config.toml
d_model = 256
activation = "swiglu"
normalize_top_k = true
router_cosine_scale = 10.0
norm_eps = 1e-05
rope_base = 1430.0
init = "uniform"
init_std_o = 0.0
optimizer = "muon_variant"
lr = 0.0133
grad_clip = 2.0
doc_mask = true
z_loss = 0.0001
train_tokens = 404100000
steps = 3084
Below are experts of layer 6 (counted from 0) of a mixture-of-experts language model. Rows are named router (the router's row for the expert), gate (a neuron's input weights, with its number), up (a neuron's input weights, with its number) and show model dimensions 0-127. Each number is 200 + 30 x the weight over its row's rms, rounded and kept within 0 to 999.
After each expert's rows: a language model's description of what the expert responds to; "mostly gets" lists some tokens that are sent to it at least half of the time. This comes from a sample of Wikipedia text that the model never trained on.

# expert 5
router,193,164,203,214,184,225,190,187,197,203,234,216,190,236,207,222,168,143,240,196,226,172,218,156,221,169,164,216,229,217,191,192,189,202,228,222,132,245,204,203,175,162,143,198,215,185,176,261,158,179,163,175,150,257,221,162,174,170,184,161,197,181,191,219,226,180,225,249,228,252,221,172,227,171,186,220,241,186,177,210,182,230,223,172,223,186,175,155,166,211,217,192,194,270,220,210,200,188,214,234,197,214,195,159,179,207,206,269,186,220,189,217,208,233,194,213,221,248,224,212,161,160,209,176,210,225,182,195
gate0,176,201,112,172,162,241,217,206,229,203,232,221,211,185,198,187,223,168,180,232,174,225,184,179,206,204,207,216,240,238,178,190,237,189,195,200,182,210,221,192,212,215,172,188,183,164,200,200,233,179,236,230,148,155,194,190,216,207,165,193,202,148,157,184,255,211,195,225,164,205,208,206,203,219,176,200,237,215,216,263,169,168,134,149,191,259,228,177,225,189,181,195,103,254,224,261,236,120,205,208,214,202,240,190,176,200,201,172,186,166,185,239,230,222,210,236,162,210,155,187,189,221,134,185,192,197,208,200
up0,228,186,191,200,170,177,174,217,224,181,205,241,201,241,220,201,164,181,251,224,218,226,243,223,235,194,224,247,219,212,187,198,176,187,193,209,225,167,235,183,208,218,179,144,201,143,163,219,211,173,211,126,199,186,225,239,239,186,177,198,138,202,188,211,183,203,245,212,151,219,177,220,169,197,203,208,217,143,193,159,195,165,164,187,211,226,224,151,201,210,218,172,156,191,198,186,171,232,200,147,182,190,162,158,176,160,209,182,137,141,184,201,197,139,203,226,158,225,183,163,199,223,189,145,199,176,235,233
Place-name endings. Final pieces of country, state and place names, and nationality words, such as Fin-land, Bolivi-a, Wachov-ia, United States, New York, German.
mostly gets: " States", "ina", " state", " State", " York", " National"

# expert 16
router,145,215,180,197,190,212,193,210,209,183,237,202,231,159,226,167,200,155,175,178,247,193,184,165,198,198,194,224,196,151,178,189,228,188,224,199,165,207,244,250,220,192,193,248,225,174,198,258,233,200,194,184,211,249,188,230,174,239,224,164,159,194,207,194,160,181,231,225,193,239,234,233,162,145,212,199,230,185,193,256,213,230,173,251,215,187,128,237,149,187,230,214,197,226,220,231,173,170,211,239,179,189,228,171,220,171,255,201,211,223,203,246,234,178,171,175,166,202,214,213,151,226,221,163,175,163,172,208
gate0,193,199,198,194,172,293,213,198,189,190,187,198,220,176,237,189,222,126,190,217,200,175,186,248,181,230,215,215,152,191,189,163,219,202,211,210,148,174,223,223,243,258,170,221,213,256,179,231,251,198,245,238,214,192,193,251,180,199,236,221,155,163,208,246,217,230,180,220,187,208,138,178,212,190,199,211,177,173,242,226,242,183,181,188,223,192,204,188,248,176,224,177,140,226,235,188,218,234,206,219,170,174,208,190,174,176,180,145,221,171,167,214,234,199,138,242,170,204,219,215,160,222,201,168,219,217,219,203
up0,176,212,179,222,221,164,153,195,211,231,165,211,277,236,215,240,194,196,241,192,187,250,250,179,201,199,246,244,189,225,187,225,225,216,217,272,182,220,198,230,144,213,199,134,245,179,157,172,185,204,212,207,195,160,187,166,205,205,157,195,173,214,227,174,224,179,253,239,169,247,203,246,194,160,185,174,202,219,189,188,214,143,210,198,207,221,183,183,219,202,196,213,208,160,221,175,238,212,212,170,104,210,235,214,253,200,193,183,252,195,209,203,202,227,173,237,186,249,198,195,235,222,183,154,217,210,172,250
Nouns, War, line breaks. Common nouns like part, place, life, career, role, plus War and Sea, word-middle fragments, and line breaks before headings or lists.
mostly gets: " part", " War", " place", " Sea", " life", " war"

# expert 43
router,238,191,172,236,207,218,140,153,219,210,240,155,229,145,217,237,188,196,227,194,248,221,184,199,171,162,219,194,182,143,200,204,194,177,248,195,166,219,166,206,192,216,195,197,189,175,231,219,187,215,182,156,186,229,163,222,168,161,211,163,189,173,175,178,230,194,184,212,191,271,167,216,200,146,262,234,210,174,131,228,246,236,244,248,168,232,206,178,188,178,230,237,209,216,248,233,170,206,201,248,202,229,195,192,200,199,196,231,200,241,250,207,241,190,133,211,242,247,206,170,228,255,187,213,161,219,218,177
gate0,160,199,166,184,169,230,218,194,200,241,236,168,184,165,244,228,212,149,203,225,190,199,188,227,238,230,248,200,194,237,179,192,263,229,216,211,206,190,253,165,208,242,232,216,175,234,228,197,270,161,205,227,223,210,163,187,196,225,151,210,188,204,220,210,189,154,155,184,164,226,161,181,206,171,180,183,197,171,184,192,238,242,205,178,218,242,205,231,223,195,249,157,117,184,191,254,218,179,219,227,176,146,182,222,198,201,173,213,210,215,216,246,221,238,215,241,195,191,204,192,192,249,162,215,215,198,223,189
up0,184,178,173,202,181,214,192,203,204,220,186,218,215,254,217,184,179,208,228,255,200,220,213,173,191,211,201,232,223,215,179,166,185,202,179,244,200,220,227,207,171,188,188,153,151,195,184,193,180,207,212,146,192,213,166,192,248,207,202,225,132,198,203,158,163,198,217,219,180,200,189,186,203,193,221,214,195,235,147,187,237,156,224,229,160,214,230,168,247,178,186,117,221,234,187,181,189,165,254,180,144,198,207,190,166,171,159,174,177,193,221,157,150,145,195,233,149,261,162,181,245,173,207,160,195,179,156,213
Name-internal word pieces. Middle and end pieces of foreign personal and place names and number fragments, such as it, ha, am, -son, -land, plus the pronoun it.
mostly gets: " it", " India", " It", " Australia", "burn", "ha"

# expert 62
router,209,184,171,234,196,251,178,180,195,184,203,199,171,208,221,113,213,215,190,206,245,196,169,178,242,222,235,218,195,220,178,168,248,154,263,171,192,171,184,237,189,225,201,205,146,167,181,206,253,180,174,166,160,211,214,186,178,189,224,152,211,180,172,233,179,162,192,200,235,204,195,196,175,146,217,236,244,174,188,219,212,214,147,216,210,188,181,200,230,218,263,240,206,212,243,197,163,142,187,202,198,211,208,160,183,181,167,208,232,217,211,246,176,224,199,184,225,220,211,154,243,159,206,216,216,241,135,155
gate0,185,186,215,221,206,215,195,180,184,188,203,203,162,220,238,217,237,187,174,208,227,187,167,195,181,222,226,204,170,131,178,174,223,167,224,209,222,203,175,178,175,281,159,219,177,226,204,175,226,182,186,203,199,198,174,219,202,252,175,221,186,174,155,190,239,180,181,235,176,189,195,202,186,159,200,231,194,186,184,249,186,232,154,129,283,224,220,167,203,247,200,145,170,248,242,223,140,185,187,129,161,237,231,201,204,221,119,187,202,136,216,199,199,197,215,234,252,235,172,227,172,208,208,167,141,186,167,240
up0,180,231,188,229,164,192,229,185,198,200,223,223,228,225,259,270,217,147,224,222,173,205,187,195,184,159,197,195,217,209,223,182,165,183,170,282,212,214,208,232,142,143,244,154,177,176,179,227,205,184,215,204,274,191,186,224,183,186,175,216,202,206,214,212,210,206,212,169,181,205,204,196,205,225,199,245,229,201,146,198,179,162,240,201,197,184,196,188,191,179,179,254,170,221,184,205,205,187,231,145,126,196,212,254,205,158,166,208,207,191,271,214,239,158,180,255,237,243,178,169,174,253,204,173,212,197,176,251
Auxiliaries and infinitive to. Function words linking to a following verb: to after verbs or adjectives, and was, had, has, would, can, who.
mostly gets: " to", " had", " has", " who", " have", " would"

# expert 39
router,248,158,193,248,171,246,205,210,226,167,207,222,159,183,232,236,208,176,169,175,237,151,255,143,168,155,227,216,216,192,213,186,214,168,183,175,199,211,198,225,182,251,151,216,179,134,166,235,210,219,166,171,190,211,208,162,142,185,189,195,156,204,158,187,173,189,226,176,231,237,219,198,194,208,199,143,214,165,190,212,226,206,257,214,187,176,170,187,216,176,230,247,157,215,193,253,154,230,240,291,155,195,220,168,205,178,197,205,219,189,213,253,155,219,158,194,214,210,193,197,235,230,199,205,170,221,181,181
gate0,180,166,185,187,221,300,250,199,180,225,200,161,239,186,206,191,248,168,166,203,196,119,217,216,171,204,191,233,189,194,173,192,239,156,230,215,238,191,202,211,257,268,219,227,172,179,193,225,266,222,223,181,169,138,215,225,188,228,146,204,145,153,214,228,205,185,166,210,197,189,211,171,222,137,201,230,178,199,186,200,185,178,137,192,238,227,213,186,236,202,190,175,114,205,194,230,239,215,204,189,153,215,173,195,166,212,208,213,245,172,230,231,233,216,202,224,200,223,213,221,160,229,206,207,198,208,230,219
up0,176,187,182,223,232,184,294,99,208,232,219,187,223,185,204,241,210,118,240,227,197,255,219,224,184,172,204,210,268,226,191,206,225,217,157,256,170,248,226,204,228,153,190,208,182,180,157,196,197,217,216,231,229,215,203,197,228,185,197,204,205,210,240,236,144,239,214,227,198,176,155,180,188,183,185,179,215,191,215,205,205,144,174,203,201,184,177,184,232,212,194,213,228,160,191,190,197,196,201,154,161,234,190,197,150,185,194,214,223,198,174,157,212,132,232,219,219,267,128,216,190,207,202,170,233,198,194,249
Separators and in/at. Commas between place names, spaces, pipes, slashes and semicolons in lists and tables, plus prepositions in, at, around, into.
mostly gets: " ", " in", " /", " at", ","

# expert 57
router,199,143,176,202,187,167,160,190,236,160,233,200,199,182,257,206,218,187,170,244,191,164,221,169,195,200,221,199,235,233,189,179,278,206,182,177,147,214,215,236,169,201,177,185,153,100,186,243,166,191,169,184,193,237,201,181,189,235,197,188,195,240,200,215,197,182,263,228,256,245,198,147,174,131,203,222,243,246,170,267,200,218,205,221,165,174,183,192,222,199,238,204,210,219,226,203,145,212,270,231,196,175,188,177,171,208,165,212,187,212,195,232,135,170,194,187,228,221,182,192,224,252,201,222,143,229,204,193
gate0,197,177,163,211,162,256,163,199,239,212,209,177,191,193,189,136,150,141,177,206,175,188,169,174,209,220,249,206,205,262,179,187,222,169,227,241,169,195,223,219,230,219,170,257,191,173,236,237,245,209,223,215,143,188,159,142,177,194,214,231,165,177,187,171,227,189,197,198,157,237,262,172,213,200,172,199,172,235,202,233,177,174,179,166,249,182,222,196,247,193,180,184,119,200,229,231,221,188,206,226,201,222,164,175,240,194,163,142,221,216,198,181,226,230,225,241,181,264,168,220,209,190,185,209,186,251,197,191
up0,168,191,200,212,195,169,198,247,231,206,216,212,204,213,219,229,246,175,256,215,168,221,228,211,218,204,198,264,209,154,197,164,242,195,211,203,192,217,217,188,142,189,216,169,220,193,207,198,193,217,220,213,244,185,180,194,213,217,168,184,134,184,142,205,147,170,208,213,142,222,162,231,227,182,244,194,211,255,237,180,159,165,237,166,161,231,178,160,207,178,149,222,227,215,187,207,194,166,146,128,167,201,184,216,209,144,213,225,188,185,236,198,227,197,189,292,206,224,179,198,267,220,183,184,188,200,225,250
Numbers and copulas. Numbers in tables, scores, catalog and opus numbers, and coordinates, such as 10, 33, 44, plus in, was, is.
mostly gets: " 10", " 17", " 8", " 9", " 7", " 13"

# expert 54
router,166,173,136,221,169,196,163,163,210,213,218,160,248,263,259,159,189,160,199,250,198,219,166,96,222,199,206,217,209,167,203,170,202,221,241,174,179,220,186,209,185,208,199,208,193,175,236,212,209,236,141,169,136,248,205,193,184,198,197,182,210,214,153,169,169,152,209,226,227,208,219,193,192,167,166,207,200,170,136,242,219,245,231,223,269,183,227,208,163,197,232,210,173,225,257,174,182,225,226,262,220,211,246,179,220,187,174,196,190,212,176,243,198,172,157,191,206,206,154,232,173,173,192,217,147,216,157,203
gate17,196,206,193,235,171,295,248,214,208,185,179,163,119,169,175,188,214,236,197,179,185,217,197,140,211,232,257,214,213,218,227,199,253,211,212,218,206,212,194,176,209,187,200,221,197,203,191,231,182,277,177,181,158,250,187,190,210,235,126,191,234,227,217,225,211,164,178,169,223,188,226,153,190,239,223,195,201,171,240,239,181,108,188,224,219,171,194,224,193,179,172,248,202,217,185,192,174,151,251,249,200,189,177,159,153,205,213,201,168,208,162,205,220,181,165,229,159,212,168,213,194,229,242,173,201,191,199,189
up17,191,230,203,201,168,246,223,164,215,250,207,148,224,184,163,203,218,235,174,200,277,160,199,213,227,161,242,164,217,260,220,222,226,195,183,237,263,189,188,217,221,182,191,210,218,169,196,161,211,207,193,226,196,258,241,250,211,216,188,189,172,233,181,205,185,210,220,160,184,181,182,178,164,192,207,189,178,200,154,221,168,203,149,248,263,185,141,217,195,138,260,206,218,206,210,170,197,177,225,187,180,154,209,209,232,250,193,201,214,213,217,180,191,160,224,238,195,225,213,207,206,181,249,172,215,242,195,232
Table pipes and articles. Pipe separators between cells in data tables, plus articles and common words the, a, The, is, and list punctuation like colons and numbered-list periods.
mostly gets: " =", " p", "=", " This", "---|---|---|---|", "The"

# expert 52
router,164,176,200,243,199,239,153,202,190,232,203,217,220,172,249,129,198,136,183,192,234,172,236,142,215,201,214,244,242,205,227,204,168,248,267,186,193,256,236,212,210,168,188,159,183,142,218,223,220,221,194,219,168,207,179,193,152,187,161,176,210,205,153,194,174,175,221,188,210,244,182,188,147,198,206,184,186,157,193,248,195,217,223,178,228,201,193,181,226,196,205,168,219,261,208,241,178,239,214,234,189,228,170,196,202,191,168,160,199,226,139,241,196,182,148,229,215,205,212,226,174,190,187,212,162,180,181,176
gate17,176,199,258,225,223,236,196,209,218,206,134,196,215,195,193,186,184,188,218,178,227,228,203,159,169,166,183,165,249,194,147,183,158,226,215,183,227,177,207,172,153,220,221,138,201,203,182,187,187,208,173,225,172,214,218,191,232,174,181,174,201,174,250,246,222,202,179,195,194,235,163,125,234,236,190,166,214,147,208,265,193,200,217,163,230,205,195,229,172,215,188,223,187,201,159,197,191,180,146,188,224,253,211,224,197,203,191,203,177,161,172,232,118,156,162,239,224,166,169,234,193,211,234,168,215,232,203,202
up17,218,202,232,248,204,215,190,205,160,177,237,272,191,193,187,151,239,249,204,230,211,164,204,180,223,206,220,111,207,238,224,208,182,155,134,248,202,243,214,226,210,144,174,194,186,190,147,134,224,220,227,241,196,205,269,299,270,155,243,187,153,169,191,204,200,215,194,164,164,198,211,233,236,146,173,174,200,225,165,189,217,206,213,264,226,250,174,192,249,186,172,206,199,220,202,179,195,174,230,169,149,180,187,225,210,215,226,187,182,213,258,181,186,226,207,196,220,176,207,212,155,182,202,157,188,235,231,216
Articles and possessives. Determiners the, his, her, its, their after prepositions, plus the letter z ending or inside surnames like Martínez, Pouzy.
mostly gets: " the", " The", "z", " his", "The", " her"

# expert 47
router,193,183,151,185,153,201,177,207,174,189,244,188,185,205,258,211,220,213,185,236,231,182,181,228,217,175,223,223,214,146,219,146,174,175,227,211,235,240,176,189,211,222,156,217,212,137,199,194,201,230,199,168,167,204,162,200,211,247,203,211,237,208,157,199,204,146,222,217,239,232,207,196,204,175,222,188,188,160,155,248,220,184,223,220,236,233,166,235,187,235,243,173,162,166,176,222,143,198,223,255,194,187,172,170,159,216,168,233,179,206,207,221,183,174,165,221,193,192,169,223,173,201,228,259,148,233,228,179
gate0,181,203,147,228,217,250,255,207,175,209,203,204,220,199,188,206,208,214,247,192,207,157,164,236,202,218,251,212,217,245,170,160,223,187,174,171,208,217,213,213,255,196,193,219,195,193,175,245,270,230,170,266,200,158,175,164,178,259,167,224,184,183,230,214,209,196,169,205,127,251,209,163,222,187,213,203,187,153,220,221,139,175,172,142,265,246,190,212,224,206,213,145,118,227,240,212,197,141,223,203,146,159,196,233,130,191,213,173,217,195,260,172,204,192,165,212,190,187,180,190,205,222,226,182,172,207,210,206
up0,203,206,149,232,210,208,169,202,230,189,205,236,200,204,201,227,173,157,221,267,157,296,219,225,185,184,200,223,278,200,186,148,199,156,212,283,193,231,217,194,197,159,224,146,187,167,160,198,171,212,160,168,198,178,172,169,204,174,161,269,185,224,211,208,202,208,216,209,185,192,190,225,147,201,186,183,249,185,241,210,210,135,267,217,184,224,214,137,216,210,193,204,145,211,201,181,212,183,165,184,125,190,171,173,196,154,176,195,200,175,198,178,221,140,203,218,201,243,191,177,237,200,160,151,198,230,207,231
Surname and town endings. Final pieces of surnames and place names such as Mot-ley, Hop-son, Wat-son-ville, -shire, -ford, -ton, plus Japanese and English.
mostly gets: "ley", "shire", "ville", "ć", "Japanese", " Japan"

# expert 50
router,233,124,175,223,177,197,155,153,188,223,183,131,207,205,282,178,207,154,191,191,203,145,194,166,175,199,228,208,169,219,230,207,192,193,249,246,178,222,169,259,206,203,187,218,189,140,173,231,147,237,188,187,153,194,166,217,181,247,157,211,211,132,152,190,179,141,244,208,199,227,208,202,199,152,160,207,206,128,174,226,255,206,243,238,222,220,188,182,210,181,254,221,159,178,154,244,170,157,194,254,159,197,193,218,197,181,200,240,177,219,183,243,182,204,182,201,212,254,168,276,194,248,213,211,212,236,181,213
gate0,191,224,193,175,201,272,232,204,152,180,193,158,202,194,240,180,242,147,228,215,195,166,163,196,207,256,211,209,152,236,200,191,220,180,193,212,204,194,189,185,237,184,196,220,201,164,182,191,267,189,238,220,170,187,162,169,225,226,170,223,195,173,166,199,172,222,179,228,147,175,187,179,198,136,172,192,179,218,205,223,238,167,169,158,194,210,251,182,196,238,197,174,132,222,184,237,204,180,214,226,116,187,190,160,185,167,183,193,223,141,195,189,206,212,227,206,210,192,166,250,190,176,185,230,213,219,217,235
up0,180,221,174,211,206,201,238,215,244,232,191,205,217,228,178,235,233,191,214,266,215,279,243,168,201,161,242,243,243,178,149,206,211,269,229,233,213,224,231,233,163,163,188,150,179,186,227,168,217,216,209,176,150,190,210,212,214,159,168,238,205,212,208,188,202,148,195,195,169,220,231,169,164,187,224,185,187,224,215,194,177,136,206,217,211,177,196,206,215,190,210,204,181,226,214,145,213,169,214,130,177,217,221,190,199,201,224,200,247,184,214,190,183,200,222,196,202,199,168,192,247,249,199,140,216,188,130,245
Table pipes, periods, first names. Mid-row table cell pipes, sentence-final periods and semicolons, and common male first names like John, William, Charles.
mostly gets: " John", " William", ").", " Robert", " Charles", " Richard"

# expert 53
router,158,157,123,214,202,228,200,168,211,179,197,220,276,188,285,241,209,148,215,217,257,131,225,183,207,218,235,171,234,153,220,183,222,143,259,184,185,248,238,217,184,160,172,213,223,208,223,221,239,227,127,204,184,227,201,216,166,192,214,193,201,164,198,230,172,187,239,229,218,223,212,175,165,190,209,173,187,162,138,208,227,224,217,245,231,196,193,166,177,225,195,180,228,221,243,233,130,203,218,198,194,199,195,171,194,248,158,224,166,245,222,235,209,220,237,203,218,214,210,230,212,196,238,217,184,215,162,198
gate11,217,176,195,183,248,164,202,163,245,132,213,214,253,214,199,216,214,184,238,216,178,171,205,195,242,219,193,192,196,177,224,204,235,195,216,211,162,222,175,240,157,211,229,234,154,208,223,202,245,206,246,155,208,265,173,194,185,259,233,214,177,185,134,216,222,144,156,143,130,227,256,171,207,218,143,185,190,181,243,224,212,236,199,203,246,209,178,199,177,211,255,168,191,178,184,248,220,201,251,220,232,148,195,210,233,143,184,182,231,185,200,183,197,214,228,249,212,157,189,179,172,205,200,192,209,228,211,175
up11,213,199,174,194,213,198,177,198,172,207,235,232,200,178,237,200,226,192,193,202,208,216,257,181,108,140,190,161,201,197,196,177,196,201,169,190,153,200,207,172,190,198,227,196,200,229,191,203,240,215,148,249,247,152,219,196,196,137,291,206,204,221,235,173,186,237,187,205,188,249,177,160,188,164,176,166,194,191,233,238,182,202,205,280,227,208,208,193,265,204,221,143,136,235,225,213,195,180,199,151,205,204,254,181,193,189,192,204,201,245,179,235,193,178,175,212,192,216,184,230,189,221,221,190,232,245,202,180
Common noun beginnings. Word-start pieces of ordinary nouns after articles or spaces, such as port-ions, play-ability, le-tters, St, Te, music, home.
mostly gets: " Te", " music", " home", " Art", " event", " Wal"

# expert 46
router,253,168,189,196,170,165,212,209,212,154,172,206,165,152,213,211,201,186,175,222,220,168,223,179,211,159,177,244,210,193,208,218,237,182,187,176,174,217,192,239,166,215,132,217,154,188,238,177,225,210,157,194,127,198,197,222,151,226,164,160,173,191,170,201,190,159,208,203,202,226,167,148,184,176,227,141,219,182,168,177,229,228,234,248,187,208,207,170,201,229,260,256,128,222,216,203,137,218,244,267,198,184,181,190,200,183,179,196,228,253,254,243,177,232,200,199,180,230,202,221,217,192,202,233,138,224,178,180
gate0,201,199,180,220,161,239,208,169,196,186,197,192,201,204,209,214,194,165,204,236,190,139,208,235,191,238,193,201,183,201,158,134,184,215,212,205,155,195,252,237,226,249,194,232,154,242,195,178,217,168,172,224,206,128,172,238,206,191,179,203,134,174,208,165,142,198,194,204,148,238,175,210,242,128,186,195,236,196,285,216,165,178,196,158,229,190,230,186,229,204,213,183,180,207,225,249,220,185,204,239,206,200,141,163,173,137,186,178,227,234,225,169,232,228,220,197,199,244,139,253,164,221,204,216,202,189,201,196
up0,164,183,158,245,194,218,193,157,210,218,251,215,207,256,214,205,244,148,236,194,197,215,202,213,203,208,196,209,225,179,189,172,220,193,135,259,211,205,191,190,225,151,198,171,217,172,146,171,213,233,176,233,223,190,189,226,233,176,182,160,230,233,229,212,173,212,216,229,206,173,224,208,134,219,183,169,212,229,203,178,173,133,184,235,184,233,168,207,217,167,180,238,173,215,219,192,219,229,184,176,117,170,205,218,234,226,211,160,237,193,155,194,184,210,196,222,204,216,171,194,152,196,152,98,236,178,204,264
Spaces and hyphens. Bare space tokens and hyphens or en dashes joining compound words, ranges and ISBN digits, such as military-industrial, Israeli–Palestinian.
mostly gets: " ", "-", "–", "–19", "'", " under"

# expert 27
router,183,204,180,189,211,179,170,200,178,199,196,258,188,199,205,146,232,162,153,176,249,190,178,143,275,157,219,221,170,144,247,197,148,147,186,200,179,165,210,158,216,150,209,208,171,170,214,230,169,254,202,181,184,217,154,172,169,197,236,219,195,218,121,159,177,170,186,224,198,240,166,257,211,212,175,193,170,184,152,235,237,207,219,285,203,218,176,177,174,200,220,226,170,207,218,178,161,218,244,232,217,197,175,189,216,210,194,227,167,210,199,234,173,191,179,248,187,239,195,178,162,167,173,187,173,223,153,209
gate0,155,191,162,144,192,232,232,233,185,249,188,202,180,136,192,201,200,151,192,230,191,193,202,204,201,159,195,207,191,170,149,183,219,231,187,209,209,244,211,179,257,260,189,196,203,214,193,218,223,179,208,195,181,127,144,209,260,183,164,207,172,179,205,223,234,175,227,173,223,212,183,172,192,224,143,237,226,226,208,228,171,178,171,169,241,201,210,178,181,216,147,182,142,250,232,275,223,170,221,220,145,196,185,170,191,193,141,188,164,196,221,248,216,188,162,290,207,175,203,224,165,234,188,218,186,200,194,194
up0,202,149,172,269,180,154,195,145,161,251,202,197,244,196,192,202,209,154,216,225,190,235,214,160,223,178,181,249,269,146,242,187,196,196,178,220,227,165,270,172,167,213,214,158,186,162,196,205,153,186,224,182,258,184,144,190,194,189,223,200,161,191,241,182,221,188,209,224,176,175,209,222,172,175,218,154,200,192,188,175,161,143,237,191,187,210,226,186,183,201,189,223,197,234,165,194,188,234,200,190,127,179,196,216,161,201,182,213,240,209,212,184,211,156,143,237,190,241,190,201,244,237,164,200,247,197,176,275
Table pipes and re-. Pipe and semicolon separators in score or results tables, and the re prefix starting verbs like rebellion, relating, reduced.
mostly gets: " re", " Re", "Re", " Hall", "se"

# expert 63
router,148,173,173,174,208,191,169,206,210,178,180,184,222,179,246,189,160,180,182,196,236,213,201,161,208,151,236,216,231,204,243,224,214,164,248,184,167,218,190,210,225,209,164,174,213,187,203,206,198,245,196,183,130,224,189,217,136,175,195,167,195,208,151,203,198,173,211,223,224,224,244,162,196,168,260,223,246,149,171,277,207,196,218,224,196,160,193,189,182,168,233,160,201,222,246,228,223,176,264,255,171,191,187,177,216,250,163,216,191,195,135,207,188,187,138,202,221,237,233,227,189,185,236,228,190,196,180,183
gate17,205,184,191,246,185,203,226,202,219,180,198,226,169,191,190,258,228,215,171,197,190,183,183,171,182,161,212,220,229,212,191,190,200,201,213,232,148,214,188,169,204,232,179,217,200,232,129,235,166,170,220,177,151,221,200,245,170,144,161,211,166,189,213,198,152,146,207,188,229,187,251,111,245,175,213,192,252,170,215,274,172,240,201,182,174,179,209,195,184,203,152,219,186,244,220,243,174,168,195,163,209,170,173,191,169,220,218,207,104,224,105,143,237,210,192,144,228,215,188,222,201,164,254,185,214,216,196,190
up17,209,248,213,214,153,202,188,170,158,204,169,248,221,201,138,200,243,184,144,190,187,213,193,224,201,222,193,193,206,188,189,191,207,246,156,181,182,234,248,232,192,220,188,210,149,243,206,146,218,189,207,239,242,210,227,231,244,183,237,164,165,191,208,155,166,185,250,177,243,166,184,216,247,162,208,165,230,261,171,215,192,218,181,208,149,177,157,250,188,232,198,221,215,251,223,158,170,213,249,203,154,197,158,241,223,210,207,199,157,197,192,119,182,239,205,236,234,164,216,224,202,175,182,186,238,213,235,194
Articles and -al. Articles the, a, an and possessives his, its before nouns, the suffix al as in mayoral, and sentence-ending periods.
mostly gets: " a", " the", " an", "The", " The", " its"

# expert 61
router,208,142,143,186,207,201,196,166,167,212,183,190,203,174,240,176,259,249,236,176,243,158,169,135,210,172,247,193,202,138,210,153,226,203,229,216,203,238,223,217,178,217,155,260,192,131,157,259,174,241,192,160,180,197,200,188,193,189,202,229,177,186,147,194,165,160,232,193,249,224,200,205,176,192,204,176,166,162,192,260,241,217,230,255,159,213,209,200,172,176,226,211,199,280,262,220,182,223,252,226,226,158,211,157,177,174,194,255,227,192,213,212,220,177,215,167,238,196,196,236,229,194,237,215,196,208,198,241
gate0,203,164,171,168,245,258,219,156,184,194,191,161,227,174,236,216,225,156,152,238,210,164,211,218,151,255,267,171,217,201,192,151,231,228,235,205,146,200,250,224,174,251,206,245,178,213,193,186,223,178,189,193,203,181,160,201,193,209,229,231,195,172,177,221,196,173,169,242,181,192,166,155,209,180,211,216,230,216,238,225,209,177,139,204,217,229,219,158,243,227,223,132,122,217,195,264,234,191,215,193,107,169,238,235,187,241,172,195,237,232,201,224,232,163,227,235,162,231,178,241,223,201,214,199,216,231,194,248
up0,204,181,130,227,178,180,228,182,192,239,218,255,193,175,204,237,204,180,219,268,184,255,276,218,206,168,207,201,257,241,205,209,192,224,201,269,190,188,212,199,252,216,226,148,215,152,171,169,223,161,192,191,174,191,143,179,193,188,215,223,198,176,232,197,207,203,237,177,219,211,202,171,180,185,217,204,257,223,167,193,185,229,282,180,200,221,187,191,202,237,171,219,224,263,243,229,184,187,161,157,144,191,219,230,200,163,200,168,220,201,250,208,159,166,211,267,206,207,210,189,249,212,226,191,188,206,136,267
Clause commas, time prepositions. Commas after introductory dates or phrases, plus of, for, after, during and when, which open the next phrase, often in biographies.
mostly gets: " during", " after", " when", "After", " for", " before"

# expert 55
router,175,156,131,178,169,170,141,207,191,171,206,187,239,167,228,164,253,209,199,185,222,162,224,191,218,158,230,210,171,157,204,179,237,223,195,210,191,246,234,194,247,208,201,236,164,186,168,230,159,197,215,162,168,199,195,171,156,205,146,177,130,224,195,170,151,198,208,233,179,230,223,212,146,181,211,234,220,171,172,251,248,177,194,208,204,224,195,188,173,185,252,240,168,184,226,221,214,178,264,273,163,162,237,173,220,206,194,192,243,175,202,172,190,208,213,134,203,194,190,206,208,215,219,175,177,218,156,224
gate0,198,187,168,159,165,244,257,213,217,153,193,194,193,164,234,183,166,195,181,231,190,188,194,225,221,259,213,248,174,197,149,197,222,255,193,193,163,205,218,199,215,216,184,197,170,200,155,225,209,169,205,185,205,156,132,199,205,222,168,172,177,213,152,176,190,188,173,226,207,222,170,174,259,169,181,199,229,231,194,217,168,219,160,166,234,197,217,157,245,192,197,159,149,222,228,269,184,157,187,245,187,168,232,242,153,175,133,187,216,167,167,204,233,248,201,206,189,192,194,226,184,191,209,207,219,245,201,179
up0,184,194,99,218,178,208,232,182,218,210,220,176,243,196,255,251,207,142,227,221,217,255,171,184,182,172,150,250,215,193,221,176,195,205,189,247,174,231,235,240,190,172,201,219,166,176,170,154,179,195,210,156,264,161,147,205,209,207,201,237,179,194,214,181,188,176,230,202,190,186,202,214,181,180,178,188,204,203,202,172,172,129,214,183,216,258,216,166,201,198,179,158,187,225,209,196,199,227,197,162,144,215,236,206,199,157,220,208,193,232,242,181,189,159,175,225,187,253,198,181,215,218,181,197,212,205,183,247
Second-syllable word pieces. Second pieces after a prefix or first syllable, such as or in co-or-dinate and Ge-or-gina, ur in La-ur-ence, and fer, n, b.
mostly gets: "mon", " plan", " tri", " inter", " Bur", "or"